Below are experts of layer 3 (counted from 0) of a mixture-of-experts language model. Rows are named router (the router's row for the expert), up (a neuron's input weights, with its number), down (a neuron's output weights, with its number) and show model dimensions 144-191. Each number is 128 + 24 x the weight over its row's rms, rounded and kept within 0 to 255. Numbers have three digits each.
Before each expert's rows: "mostly gets" lists some tokens that are sent to it at least half of the time; "comes after" lists some tokens at least twice as common just before its tokens as in all text. This comes from a sample of Wikipedia text that the model never trained on. Tokens count by the router's weight.

# expert 15
mostly gets: "==", " ==", "===", "Reception", "Production", ".\""
comes after: ".", " ", "\n", ".\"", ").", "\"."
router:156148110087113080115123113136161165106132163128109168174116092142093118117134097140105102113125141165171130141128111141163145136133152135146130
up0:166145130127130127091105102084135095134117152100075162134119133143090099162149140148123101094154117129128150152124137108135154088128159129137082
down0:124086104096141127147167115164153136152108123138111075152130133127128114126138098126122147143126144144133104123141114153105111147155164150131110
up1:158113113119145135140161127111120126117123141178179152133137137131110112078118106126144089110102121169137117125131114123133102115136095106098122
down1:107122187160125181131106116152152153174155134106144128129103114113106132125152139150146080123117116095136097109165137161120091153076115198145089
up2:142120162114138118102098117107101109140157120091133121129125098121116190116114148120171117096158123120105120097162100101088112124133143130167156
down2:109105122125122159136143126138164117144167167132103132139120129132129072116162129109158134070137102123129128144140123117094104139131137152138093
up3:145156124130150119123115115146176145139143122144130136151121091140145120136122114148125090119090113115152144111144152109153121139115130120152160
down3:149113161109167127128077085152103126107145099128111117125114106166153116092099105122079086158144115124115119075131109169156138147121145120124138
up4:122154115141135070102081144077136143119123112102137124147125109113146141117135143137144182118097105123145139090097133145160090129091127102110133
down4:148097117123111160149161145139155079163158126126155108112130112168120120154170095139125074068085118124128106113132131147115120122102132134099086
up5:131142099125126132137155158102146126133127181147122163117165131131147170140103126139097103109159069120155144156138167150143160140143149105102155
down5:105098127151132117121123132128128104133129145124149130106128129165140123140099174092140137134132092116123096116133135145123117105108141126161140
up6:109139124100134110158150132135123140120153129119152154134109104094137148081146140122127099115144093073149117131140130091079134104149114129136110
down6:122149123112136132090128134142091174101156108137161142184121103177129142092173142120143122152138144165142122126100136097128151105108137097130201
up7:144156148107128146138117157154123112126139132135103125077133137165125157103081112121153143152125139088057120137119137148132124091148073081089111
down7:122142105158139131137098136141101128145095111109151120146125133150199129163142132137095107127140092145130129111182158156110135110123104111114129
up8:139155128110104081121127104116099175119160122151138127124135130130146097096084109135134138143094114104142109169132099142121134149176111126105142
down8:146142150156106154134130096171097099134144118145121118132145111119096189095151186129136111164139121109126181130081114157112130133161100124111118
up9:158093076157109115125101148140132141124128108089148122108122118142149147125141162150123106177084144097133105165147114110169157111133151124119175
down9:106114125198104128150130156108150130173129125122166134120098112139090100167126148142115105116145149145132137122162120139129131105098101102104143
up10:176175151125113133093159136109135109110109151162051182118132099139096134139150154121139139117138129172137155129152123084153143138128143119140095
down10:149151128147133147143136117113153119129159113153123102106142140116084150150148101108112122130104097113126092166173108136123150131130171125065126
up11:106115150125131125186135128134078106098120091109133157144123154093123125106132104111158126102153133146143137128140099085140122137146143135107108
down11:137109154135106134113172144162092132162097101134090132131122107103084098096149108112128128166180162129148122112122099146157099117156125133137110
up12:136089168126146107172128123083154107097158115088125151085120121129165154145142114162100110166112109164096138112156146111119113122102121099083150
down12:129120101099150106136147125133123153098106151164114167113117119144126134141126138103063108173163130102125139130183107143133130144100121169097142
up13:088092122141118143118104103153169088152086138163166112114135107154125097128114122129096109097085120124182178122122171164108151089099130131179134
down13:162126146082136128132093071109108156100095135141137100166138133133112131104135104141104133088153139114126126140135105077147144121147128122124124
up14:085095147125144092150096173146114117122117127184136165099124083149143165126138098121109120136121146149140133111171130179122152134124125139142132
down14:111115131101135101091102164107070100145120106104147115132132104125147093175108090112079089135175121140114135130083148088155120121140104114148121
up15:135103104134103130140165147127131169117119137097131124080160160181171116079109140108161136110144150105149122134171147124146140107170175157160151
down15:142151110140097106073126128147131144124119136107169131080106103171109056145139151149097141134117151106119177150154135094152155126134157115132165
up16:177135159137096116166115172138162106123149092117126117143138110142118106105116157133129150099119128081093129107126140100081158153128049118126146
down16:130147174138106146167107178128121148158137122116129125105135180097169101133111098109133118109139113168092121132154117114099106108180128172085122
up17:181087159107125150133117126090096105130170100102108106136149158137117107084120159104109120120122115157127121141159122163116165106171136103111134
down17:133141157104153120140129159128115154124136119172140161152111160108135118128135175156133121087183072180133114145145129101109116098146125149156128
up18:132108121170132136165114109175117139138117116128098139127117106142148155131124083132104153134110134131116158092169102150142147163169100145133133
down18:114124143152129124139114143091099125165114136082123170159176118129121096158104136083146098132146174131129133085125151097177131123123099126129106
up19:117139156133105118118138119144163135178150124095162103119145119136121113127054134142153128187152133116129131120138087114106143159118109093097135
down19:103091095156090163074147055155149147113128128164162122106106096081145111134129152166135103123106132078111084154141107141096092104126117122112119
up20:074112141166135140135113125156158096097121076122117104143162105150126156118131096119112128080127134101116141117153156113091127110102102118137125
down20:170069124097152118135132119150141132131078124135124136171205091138164119124163098132131151108137125115114131128171112122117113112128167164113112
up21:117105095100123160080131144138146153124142121152084131087111137122132097136133118129113152115117125163132146138106082161146129135155117124167144
down21:144133102158122158160141176080124127111144122147097155096164129139146084136128132149151155131115121146121100126129139131119134107117131077145106
up22:145083139151128166180117176131110117150099147106120122138134119133128125165143110082116138095152090115098116114127133161154127146080139148146114
down22:134150116146115071154106088116147125125107098060185132081118129121094153149152154078140131118133147153102155136125138077147150160103100141121099
up23:120120136137149179133128143095149116155151130100161100128129120146158115093106094134094129126093121131098120115172122120163127135095139098132146
down23:157101084112133146072114133147141148109159158123105129108135141101144103133096147137119103106088114134079153114134109101081122146144109093136167
up24:118135165171117153128125119136162180151151140144137136132147124125156099122162119108115199120123075129116100144137099156139150168090136099105125
down24:158085108136094148155129130128120143163142157133117179141173145133158102159122117129145128145099093117071134129156180103113100167156097128183118
up25:088113078116109120162148101072166084113170173115137116135148132142131148133107146111146123145121174114105149108131175138093128123095122081113128
down25:128110136133121142083161086138107168132140127176104159120188095144105076157115166124176085110074126094111122102146114093115096131091159135146134
up26:085166160149140126107127160140126139161093167147140159132143098109179141105144086089106134104114079121092112160118114155156100165117090123141136
down26:121085141113130147158105125170109109168143159136092128096157103106154119115113183080107069174173133108128130139136131102133165115169154104123145
up27:144156117103114110136116104145161161100110118091095124135126122104129117112096092160112189178101113108152101136161130132127145142129107127133116
down27:101177114117103127123091069085108132144134108128115115133116173145083133153129112134094170115101169132116098106104126136137149082133135078128133
up28:171133168108125109123152107123076134104161092108124139152137181137137165131121112128168122167149115127168094113091131126127136164123149140112149
down28:149141131120143153162146104182132159082131111086134126097151136128138149123112114133151101113121130143136129140120161140147135117170104097109104
up29:137134167106115103131099155144116098094146167176141105123135109114132142105100154163075138163100135186100087144090137162095152176124097131139123
down29:185133135096110120127074162147114072104130136125115134130115106087172103120121131165143121161116090149119089129132118157115133136144085128117134
up30:123105111110126090127117115107143144129117136150083157120108111128192136131093123113108148167118145109164129124143118144148128158129128116088080
down30:110144098131140115118142084168096189132117114122116157081087150141137116158137109120065162154118114130141155113128119157178126145098120118128082
up31:148168140098097119128139117139194147176138158146147174127129113099113064156130115143118101156135137155125144147109128143142157127134143140125126
down31:117119105102138115113152084137157105099146099134146072144140141134124160119130143101132149171083105116143110187139124145104141131147139120135113
up32:122097100153134107152119128145153146123137129138079155132124154139148138144105120122138135149183154155089127118061132161115153119167132134109181
down32:139132124144160143155135133135159145159137129157091154125143159147141111178125144161133154118127157124101119141142142135174167191150176144147160
up33:154142136157125114085156093127155131133134177125066115122130144143127143130092119134165105159160165129106128137121130127106108154136177086121155
down33:146108098162105139110149134140125091178152107105118137166131154094162110148131164121174159098140164130087132140095168099136125108151132115149137
up34:103130112132137142138089184154162139103096111109159134122147120117152145119150131164127141089109127128148092123115143138089147130113088163124118
down34:149108117102092147122134138109114154129101178114153135112139102101190115159124110128173156134118133154079128132094163101082145153153118104142119
up35:094158090137122124135098149131127132164081102087172130153119100060120091136112111146126144109125144130118127120082128085168118122148101160096144
down35:156095106131094125110137123130089098142128104147141102142143158100113094105143113168149146179117152131158132159133106135108124151174097124146114
up36:199129133122123133145131097119122105115104125168086148126134113168107131150084112137122113159118140128092176089153156146136142098152052091116122
down36:108147119106126135136139149119068172099073138086112093117128121099150118153134129075113112136116130141133121110120122119172111110114117108136128
up37:163120134116165187120159097139102147097157118102138123130127193123102136155150122107093114117113150114160090109111110114144130138179151114138141
down37:179101170151146107148105163109129131141119164118123141102121092148130138120124130158158120109150119117133109098137099122129121110092112121109096
up38:153121163138192149130151096119138145135120111117052138137129129158131147091158099143106175103107070148158086115117103116139107141130068145143110
down38:123101106155113161147126157120140126135129125120102144117113099148115119151145104094145160137110179092094115109113127148155113080095079165129130
up39:162148155127141136112148140144143143155118119137174118159144102140143090080118153160130134099099125146141101123141086113114126110107132132148147
down39:135121124131147161115119087132155122099139139148107122107124191161096098120101108156155115118141143151109148157131165147177147099128132163126177
up40:130119178106129090104160116162107138097109096185121093112118110145156144150129140112089144149114088131156115129111087180076132214157151137175108
down40:095117084128123175131129113120136127129122148052142129115144172141136168119123114117180094149151138147114137186138153136143156097140100100139088
up41:137158137141112120121123127129137133110086104108112088123134119112111138092084114109102121165137061099134112110093149145138087112136112152133122
down41:126086146101148126154173111158168159114075148134142125151162109131181162143132104123110114134161145129149107152142141102123149163111163151138130
up42:145110117160106123134150143063126107129088100158091150130141128110164153156089149144107114137138102123132200087087141118132119113147103146127149
down42:150159186116116162171129144145138118150103092114092140079121111112127103147072155166133146134179104134151118111117103105150123156124157086124184
up43:083128139110148122157086158121142127099145153184164148134120129107152089116113116102094117146102140128137139136118106109125128148121142150086101
down43:119125083137181123125096141106118140096107112122171166156103098128147167089134145114124126183156147139132142135149108117135122144152139131086136
up44:167092119127185122128123141121148132147111127148106103115128121142105098102060107148138130140145165159139136092162160154138107157140145084140157
down44:078143069120172119117124086082153116141119115137129114109104128115141167117142145134103108128110137099131114142164114163167134081114152147102129
up45:167125147122162136138127159076112141162087133127167125083150134111138129133115124145122133173124121125084160146139126170125150132095118137100156
down45:142124145146145107115123148137143162121145137162132115127102134139120137124141128093169144141130148113100120163127117121103125167103115140165084
up46:128129110125123103160167130119104117132133155108132135105119120102159132120093115159168135116158126117121119093109165137107147141086138091116126
down46:124132128115123125114145113133145132121102110111115126110129144126156132113124108107125134120114151098103136094107092107156098139119154129111121
up47:113147103136187140145100125112087111171129128101128118151131099125102137125132093153130114087117107060136108101124138139113094117107085143144140
down47:161112116121153096119115107140115153136151145116124125087178111126124146127144116143131099122115086122130128139136119159113087099167129168160144
up48:114163119145124155140124130093111133098111091139107170138102129071117132122156126129156131119157109172129129152107134061157097107199142133107130
down48:134098113123097152131112124107124086162082098141080106118107073138092119165150144137112144133128155160129129095142096137167090113100103150156146
up49:113127105127133085151150149159156166102123118113084094161093143133149141103113123133085145141074137117144081131107080152124145125106132118124168
down49:095111121139104108136130125129131181092151127157164117152118089129137099150104100135129112151092137131087126164111147110117182116148145122147177
up50:108186138121123140099151123166128119126103059113116156147115091147128102104123157118144181086154075125145095139089093124144149160088120141116147
down50:167103078159102124153151149149107136161107129132143144108135120164152151167108144136138125108102126104156148146080103107166090110118136127069147
up51:132142127126108158157141165085140088120128135190111184122133107152129156130151104151123128123174149095125180171140171129142161162147153074153131
down51:119137092121142166120118103102115144064111119127128102150097110123139111136096132135107154098110167134121118109167155090105093120124092091117156
up52:137117163091134141135142125132130104111165128122114064111139132159114131059075142119132107140126080106049104147129125099107136124140111084112130
down52:114123116170152166172109159081152083175113120119142119137095153173149139143110138126136147056155115141137139128162140141138126149142111146173125
up53:105143126142128114185114122154139147133086187130131114144133133088151126140081157165162119122129102137138123178120130146136137131131157084132142
down53:139145129113113112148127092127103150113140143169156107112112116154121108118111121074160154141073109122097189106129127109165141151117178079147119
up54:155133136156133152137150164160177144112107137150114092149147086136103106138101135153176131099107125162102133113139125085123127129106120134102130
down54:138091140134174147165116151132175109131143135143153118127101154159121156134120117113127105080141090118131172182183127143131170147099105128103141
up55:134129144134134155135093117106125143127133113164143123140119107140122141105117157146164118149129177109158120121159142132132143119087113145101116
down55:128137150110125174116090074104116137097125121154101114121123153116107112114109101147118141106155121118135119119120124136158103147157156140141149
up56:086087146120159120122158158112118142120149131180181145136133153124155123140149125120098119116112143146136142175168154134112143158138113122124073
down56:072153143099102155101077140151143068117099085137169110130130120148123119135118126136119176136125112144132163121079120135142152110116107084152138
up57:116147050169091084144166110112127147133134067082122109162136132112124102141125136125105130140128144125129113115150118158143102135147119106143165
down57:130103140143161122125146145145127167118185147152100123096177155161161155103186103103138090133107105130132109115106087133122133117123153159086164
up58:149149101096141133099116132132163109137096172097171120121115131154101088098090107115109148115132110137154203118148117122138143126113110137173120
down58:140125152152165116139145142138154163129152136142128129084131125145124075134114073148149131099106119124156105106095113126144153124123171105140122
up59:131145128105126103106111129144104108119122127136136158126154147118151085105107150167133121119092104125131134149137127099121146076086127110118125
down59:138157122141153147177150069124136151143143102163131150122092142141106123100092122147148144105112143166142131096155172096112114112133156115149164
up60:135102159102104104106099128132112069114110137189158151141127078136157138148105161141128113107119107140152115135113173128122139156146135119121118
down60:103152151089160146111095144097121097145165136090156138127132130135133122127099140089095122169123121117166117153135113157088127107125113107111126
up61:135149135154145112147148123122161085123129100109168118138144171115131118068143134081131141102106125048130102147147139155103116161114121146101136
down61:139120135180131109133137128115123108173130088118154131119156075127135134138149091117172124118133123092109133128123137063128119137130147085159118
up62:104148083142109116100140144155111154160128121136091145109106136126105138105100102087110141155093136119122111147186100118129164139148147104139124
down62:082118124141133156117133130110113118124125071134156141119173105122146163154121123148130146114115134094116115207149118120145144105128165085169133
up63:137072128113108100120102132108135124148138143131194135138126142136159145137143145080146107172165120145179171148103127133137163124122131133129176
down63:141091112143119166094166108169103160120180144139098153146128162099122084101079122172134136141151100118126091147151109125125118131141115114092093
up64:138161131146125123153133109110137154148151128109082143139092080059133129111088134182159151099119121120163133090101100090125102115127123124116092
down64:080114114134121115141125130100151085175125116168115130118106158153161122132183088113098136098108113149096135126112128124131118132128141093122137
up65:117120118139147099094097140114143114140136133157124085109140175174137150178151161076164108096113121094133146070149124138097141133081145141150114
down65:133136132142113133147130101144135112136138140131088109156118131168103092123175113101127128076148106101112134146136132145147116108139141152129094
up66:095160070136102113105130133132165116177160121110092154125167106145122107121132097164103118126137128135111152093113158122135142158111136062163117
down66:119083111100159120115142115131113144131128088104102137125183092137151125109149178060113122146136152035109116128144133120118126117114137138116115
up67:130144069149103140150167115140122153143181123097125128121121108128127120090133139158141111133108152091130118136157158128129091151104161087143118
down67:123069105121143121153113114105147129119137110158079125068156136100152138123143136104177091119091121099111137134165116089103098111132104146114167
up68:098118139132149075158121083140122107125087140090148131062124129094116085151141133133163127154142112143160097083089127168134095142139141127089144
down68:145125112097120126160130130114087148155175178156138109103112142100183158169116112143133133146147170139113091133091093120105156160131133112140149
up69:100139142194143087151130143124142143135079156130135095105151121117153160109051133156140145168156097076128152148094099152154103093124135116113099
down69:136158138129119130173123138124123102148119141124131117122152122132141116107112133104153139149110144136120123094151127111131170187152124083142149
up70:166110111122129202125122156118176140108107189140178158105145119146100103124151123135146138126108143109112130110115121113141176117053131106126128
down70:094144112123148114122116099136085143124080097168126121126117100174141149179199094104097131154133153160115160092110134128133117130104138139086140
up71:133102176114117138111144107139142123161070132161146132118127121089145161160125138103117120159173128174072169133095086103130109156113148143118103
down71:102104103134131134094081136150149112166169162105140131101128163123113109086113155130111119168112126130118094168161116091147173129152149163147107
up72:128138137125147137118142154135118134085126134139176125159143162128115123118143115088183139096100068134132114095103159112138160144145136125123154
down72:132142179138159141176116122150115126123125129129139123119112100123095156125158162103151166093145123112145146104168162153074084139137138153193131
up73:096096138123146107106115142134130128164143119125162102099146185143137159094090114105127106109120102121111096101124107096082177123109156117104109
down73:131099129125129110154103103114142119188069148081137129127112124131164112140151113117137132085166192137127176110135145162167152152133151139154146
up74:168167131110128102116087108124120152137144164110140160117122113106118150123109158095125144149094161113138121120128116151138129110094116125163110
down74:107121127149115157145098094131101092125139134092119113084094100119108137100096091125110185119079138132104185125136095140119159139109100066130176
up75:122131085127106124085137188058128132134114147129130127111120097147129127138149100146152164116148161143158099132109141118163120123130116138161096
down75:107110173103172196118116139154166110097126100152134131105122135111116122132170101120109123131146136099091137110115150095111061135102114118113118
up76:136150100146142150105114150140129157091137091154125091103131188143117102074136131118122118130156074108131151102125113174125143127172138133094104
down76:147112114160140141140108154163135142179121129113139110176112139120112104167160180145179088150162124131127098103168153123126124097125152181110092
up77:140141111125110084145111168165153127167126109102147112121114142159156112118131107083125129141136131124149157120144143152115154130114106144095141
down77:175132151141097133113103097143124146149128124114172120129125111129156148080154149116127119140128081112131134129142113148115109159159146116099114
up78:132126160100163109132130155122142157092080145191098182155106100149115136123136123138134106126140151162141149140141142154142133174125138143120122
down78:133156088105132126103144149097111131093136098149123143073128127109124094133079128159091114119106132115119178150140100137182121135129092117156121
up79:169143120116110111159149110105147118140126093059150109154156140140116101130121146108103106098111121161155158092141111093126139154116141085181197
down79:118056126082162147118136124144133084151104154138103157134171111144120099174154148108105095158150161095112154097171114151110149130124122140112144
up80:114119143142123121115109110097156161136122145105111138094115140127112169074110112124129160144132114114153141188126136183122109141120078141176124
down80:138164136126152152124074122128084131158153104128088168115086180122130154168114123138122138097148160140138136103131129127129124136152110111148168
up81:164093083117151105090128126148112107082132139134154115109160143107140084099104138102102160102115121142155130113123163131119153115137102111175119
down81:136109144113124121123126166137169095085097132095161126148131096154085138155136147180097110062088136153158165106143127121114105141130093131129119
up82:126122131187139124130139128107144084132129114130149095114130149159136124157129124115142090182172120175110113108183133152101087160180141126138136
down82:138103124140134160163099127108120109132112124153124108103104135148147127165148098136124124137042110116133118163171148130138071135159097112126150
up83:121132135129093115088136127145124080118105138107154128147155116129130108099115154176103172142127153144151125135098118118144130085128135130145108
down83:129072112141094084123099135132138115172121144098146120131145101110128142119143129114144146138100092131105142147181095130111138089126142134088099
up84:099123108133110107113097092070140102157112141153090172126127129096129106182107154131141110098090155150115122137104139104114117081139131139167117
down84:161121118064124141142118085121162107078135156140119076109128130146112109117155122114092124128090143113163131141141104147121134168130136106140130
up85:131129159124133147115104207106154112100138109145127149119120080149106130091153153083141176086096102135123107134113124109119154160111117133096137
down85:128169137140084152134087137117134145132133084135120114142129149129081101098161159110109139125128140153115114146123184094090089147125077132097154
up86:154152124139139103093147161133135095084111112156154129134132150106103168114141137100158110142095143165186140062092117163131139164097095133131149
down86:120161136139131135096081108154126100096121146114132125097103069135169142081119127131114114156144129090138116135117133200099085129126093129116139
up87:176107076124164085118100103121075088120091164122154120107135120096156127085143103150111135112086053106143131117111124169136117131171132121128128
down87:116114152115151076120081122117170126188130130127149158116090137124125132114064132113133128159190115139122109116141136119121137164119136155121137
up88:134128132127121117112161107116122147153133133103082126105147122122112107091095089091177122163150140087084101146128088137079116104168104067127141
down88:079106147119087073119114150151135135144136064127146118125098164151141138115174149121146143091123101174188135122089165138154148137140150145158118
up89:139153137136106149114144131158136076134128104159160129149139122105130076143111118096125146110115140139129158153129164183152131158128155118157113
down89:172104185145124129112109144110143115173136148137087116112159182127137155163136144132122117075121135084095151110100105107090145148147109134104096
up90:160147127122131120098132164120140150081129079151104113120134172115122121076099155111106112131119131144147102163121122089120147131090144107135110
down90:112167097122152119175080176137134161135137134144136145133140124141127114177092164179105140114098154097104112142176143127154112149132145124125110
up91:127102116123135095142125081159120108157168114120131163147147124129146121143127104119098115188108107129157120091132137185145130133134140134081154
down91:149124106096137162146133070164161136097164130099137097123135142130114111107086138120126122115108113121131130178128139083144171152136113106149106
up92:086127119185121135123104119127178076095126106173123112133116113150141147164159159114137123128111148103137130113141136141093150115116113108148114
down92:159137129157073149120137141136107119162074144155126137171154110119145145108178136141131163110105127141107136113090116117125109107160135126103086
up93:104128106108112174125117132134146130140128108168126121109134092170111119136141126119098150124136102142156161110109085134121126163135142082108165
down93:142123121143144127138144147088138100119132158124125091141167126110118124146163141105149134126120126095139095094099130144089103109151122108125090
up94:137158147113132116162134124133163172120145159156153160168104108122138128126149121178119150132107118162157121070168123183124135188129133121139090
down94:084155095143126129093122194117082121091099122104120132119152097144160136157108136096150132140100119131092118146056142110171111094101117085138102
up95:133158100135110138139163104129176138128148156085122151148119106125121114100125114096155166110110115133113070150143154144143117112127148133130158
down95:118107118152119144105173125156112128144131090154132131147172134155084097117173168130140117179121137108120135134124099142124093080112143141164090